{
  "experts_per_token": 2,
  "d_expert": 144,
  "activation": "gelu",
  "n_head": 6,
  "positions": "alibi",
  "weight_decay": 0.14,
  "decay_fraction": 1.0
}
Below are experts of layer 8 (counted from 0) of a mixture-of-experts language model. Rows are named router (the router's row for the expert), up (a neuron's input weights, with its number) and show model dimensions 0-63. Each number is 500 + 50 x the weight over its row's rms, rounded and kept within 0 to 999. Numbers have three digits each.
After each expert's rows: a language model's description of what the expert responds to. This comes from a sample of Wikipedia text that the model never trained on.

# expert 6
router:481499439428523452464498575499540481534546551631520465544418546467532460502502561468513506596437506443494591474419459473526503467525586547437473532564401505433447518466541617466555464485514610
up0:370531544501540468528534551599453564427527530530438510500465481517518467453500530578503466542581496389447526523435478505535418503569499454529482465586478515494555544596561531527518527541447486
up1:580474472454518445471491443536530503512504483580470390513480472497527479517513464447472527420488586466443478577407503578517427506505457429502429543557508466494548472462466502468636562476514537
What it handles: Line breaks ending table rows, time prepositions like after, during, before, and inner pieces like min-im-um, Vlad-im-ir.

# expert 5
router:494542507516453518495404565516493466544560606515516550545443527551566507669523496508445584509494455498476571451458483508469511514492527524464451604518418512507447502478429468458581450475545468
up0:556510494488526459413445469462535471495533449529534539541477442510499474542414534509519444446481541554499511527517467429522569519462544418533420478510529478536548417567512469552594500549567500
up1:491661471487428559523488473451470563550521501439460529555558471466567476501564413496494530477463460433456459456488538683413483522537514446514562495481502545530496434584488547452523456494466505
What it handles: Short first pieces of a split word after a space, mostly lowercase consonants such as imp(act), qu(it), str(ing), f, l, s.

# expert 8
router:447475523506459424471463582381488479569639583598586527504443487380458501498490487510533526558507524489460583572463488468546501459485564466499486505588505483441446545513452481482541441565537543
up0:451451523555481519462422542489447492487581438489606568475456530514489490538468472456529405511568484469490569537519547465467433456499524437448515502540598480432504513527518548457595515522477488
up1:503573454390542439507510632423491446473564476493535512514443540445541526551559512550521559504588460450504506517500563450446480502524491503508367551532470482488486517426525531579555557456483504
What it handles: Past-tense and passive verbs or their endings after was, is, or a comma: reported, created, found, used, made, merged.

# expert 15
router:462598401450546498471519493499527362552541509531538516560472489503483507554493470544461547556596491574476524518483428444510534489488449520412452566572461476495514466484516503505561375490504445
up0:428535458494507539443503548454589427561593554409431480522498427451428480484448403517363472549432493574494511584414530513518568496439513563537552523514506534504472497522514490450440587547495533
up1:463470454506493414488454480395593500496451477395555442536621563442606528594533442497424583560593485551553580472471506442506520474453550498500560574537504442518506490516514446546496429565502444
What it handles: Early stems of Latinate words such as res, ex, cons, ac, pr, plus digits inside table figures like 130 or 16.

# expert 22
router:452495442551475422483482556438568517554616503595489470507498536427511453543515434469485516554498440480490538482456468441452555474483531547402495575530512465481601419575528453481559482528467528
up0:506485601567439453538508506505592521569505546449419508468531507456500451534488525535672443410490476431560562486437449533512465412466516473506454588511501466422473452524450556498490518503468544
up1:549521445475459473398480534473520546583581472590515525499495463481511433564483510488591498483565496537517513464476533516467497549540545454449550551527456515465487462590512537469463514505486466
What it handles: Consonant-led word pieces and w-starting pieces inside names and words, such as v in Harvey, p in Simpson, ic in Connecticut, w, Sw.

# expert 16
router:507535554508410462585453533461527480518508539574481460503389520471501506497505535469497501544612473442433591457442490523443464461502541538448462502527491455466496414518477522480580434513498599
up0:450490474373461499459439522460388611518562515463506546528518466452413596550437593460616497577495503416446523496444531509495453511491491580514476527483487585432479639482499479397498501478470535
up1:434450497404508454558549515447551487451597540483564548551515510504504510484492531484459634535438473387443589532414600490493530544612494515562526508517552570491550478540518613529491508532508476
What it handles: Common function words and suffixes, such as a, for, with, the, -ed, -ing, plus the T or t starting Tigers, Times, tells.

# expert 11
router:469508523459481457459484569454479498526556573514470467498477477412508446503500555512514509476511515511415550482395421490447491495442588479463441533549483448469520492510469550454552356490554524
up0:419530456477455551488424568412520430506541516534533548558472514431467537460582470548509485529558456490593514531520450428549541553448550491500399579545526449441454405542603472502415356516428570
up1:562577614490515484500538544470463573525503562513492464450471503483403527537549556518606453589425419453399564553428491455489482454526480467531357571577622549477559449557481515425457549505461486
What it handles: Word-internal pieces after a first fragment, such as it in Comité, ib in libel, ig in IronPigs, plus closing parentheses and brackets.

# expert 3
router:530514388507370510482381572484473464502556601528470494437512503491519446535436537478472534577571559472441525519471454541503511526605551461488460563534473431458527413473473471495521531522503559
up0:500499565457512416539526489499536514568461595455489510501588455502549370508484573496444542583460549449444500534506546551543556576561576420570424532468514594537468518479443511507491466437549446
up1:452466559545541470444544479557577544490549497546607470492479527542405486515497585591577488512560460438483546460518479466505470514541490422563544519509435487517510492499487523518534536457553503
What it handles: Short vowel-led pieces right after a lowercase consonant or start, such as v-en-ues, t-a-vern, l-an-es, plus el, La, A.

# expert 21
router:479502469452548436461442551539535441513534577529488440546485479433523433586512539454432537499519494460500503482460467499456449498520577471474419555576537498478489475518487428570553462512585501
up0:460503488431540543521487490557452441496558537521489408517481548433499388508455532562405525505562523472494480522472435494482489606541531477445445650575490551587534546455471483486457540520445476
up1:498474478445500429540519527486471477516537417619504481558571500519433462547449471491572560393447588571475460533393447530517542514469450467413475513524557450641476462465507465470576480448493566
What it handles: A lone m inside names and words (Cas-m-ere, per-m-ission, p.m.), plus accented-letter bytes, fl, and capital initials.

# expert 29
router:441503451482462399529433582446551493484473617481446549511527509477460498605490541484542556430522583414502546505412392541460517519541540509430524583584493525495556433464503471541576376568490473
up0:474578574523497462548543484487430460509524547544469484502591585508540479547514506507544545531512525438439500503420528491462531409606476508423429479524612498465569552437542545489498527449511417
up1:527549446562445612504559492516560516523527538591565453456422469475478530496503526506473560542533502501446532514453519526567442532563448515579475549550477463397527520429503463547455603463485634
What it handles: Single capital letters starting a word split into pieces, often proper names after a space or pipe: H(amster), P(rairie), B, C, R.

# expert 28
router:446517429442387473458386576414545465518609562489510495506482503424464570634525476497429623494614537422485479470478394579418471507533527482472541554554503514462482484507510440521531480615524548
up0:439507382517567506500475449478558421572510551539486540566505461484445477488619509503462546611507599484578482463516452581447491452448544409499489513498391519552471502570493458553476507452414563
up1:521536456552564472532508621399431493563541471506481541426463465508526471508559535461473537582561521457363491553516416515411487446552488479525452537449529472601506571502406505447534554547531502
What it handles: Auxiliaries, prepositions and verb-initial prefixes in running prose, such as was, is, in, on, plus re-elected, broke, delegations.

# expert 23
router:459563557478482509506434572490554516552553591533494496564535504473496472549561515493517614573465503453472546476432449520572496456475499504420475485557471504474515472561519449478621453507496536
up0:402508522446452518426382500491463517539458514453489575562535538527491516455562467523447547462507538543532523523429459563539478607468511530494477492491491646458523507498574524407491514493555517
up1:543482513547489483547552582463556520565463602498446434584498504513561517512564569459392450526514561536476522450424449406504469460575593454545589516476576538513564552521517505490523483553420571
What it handles: Words from sports-career writing like National, League, Cup, national team, senior debut, medal and Championship, plus adjective endings.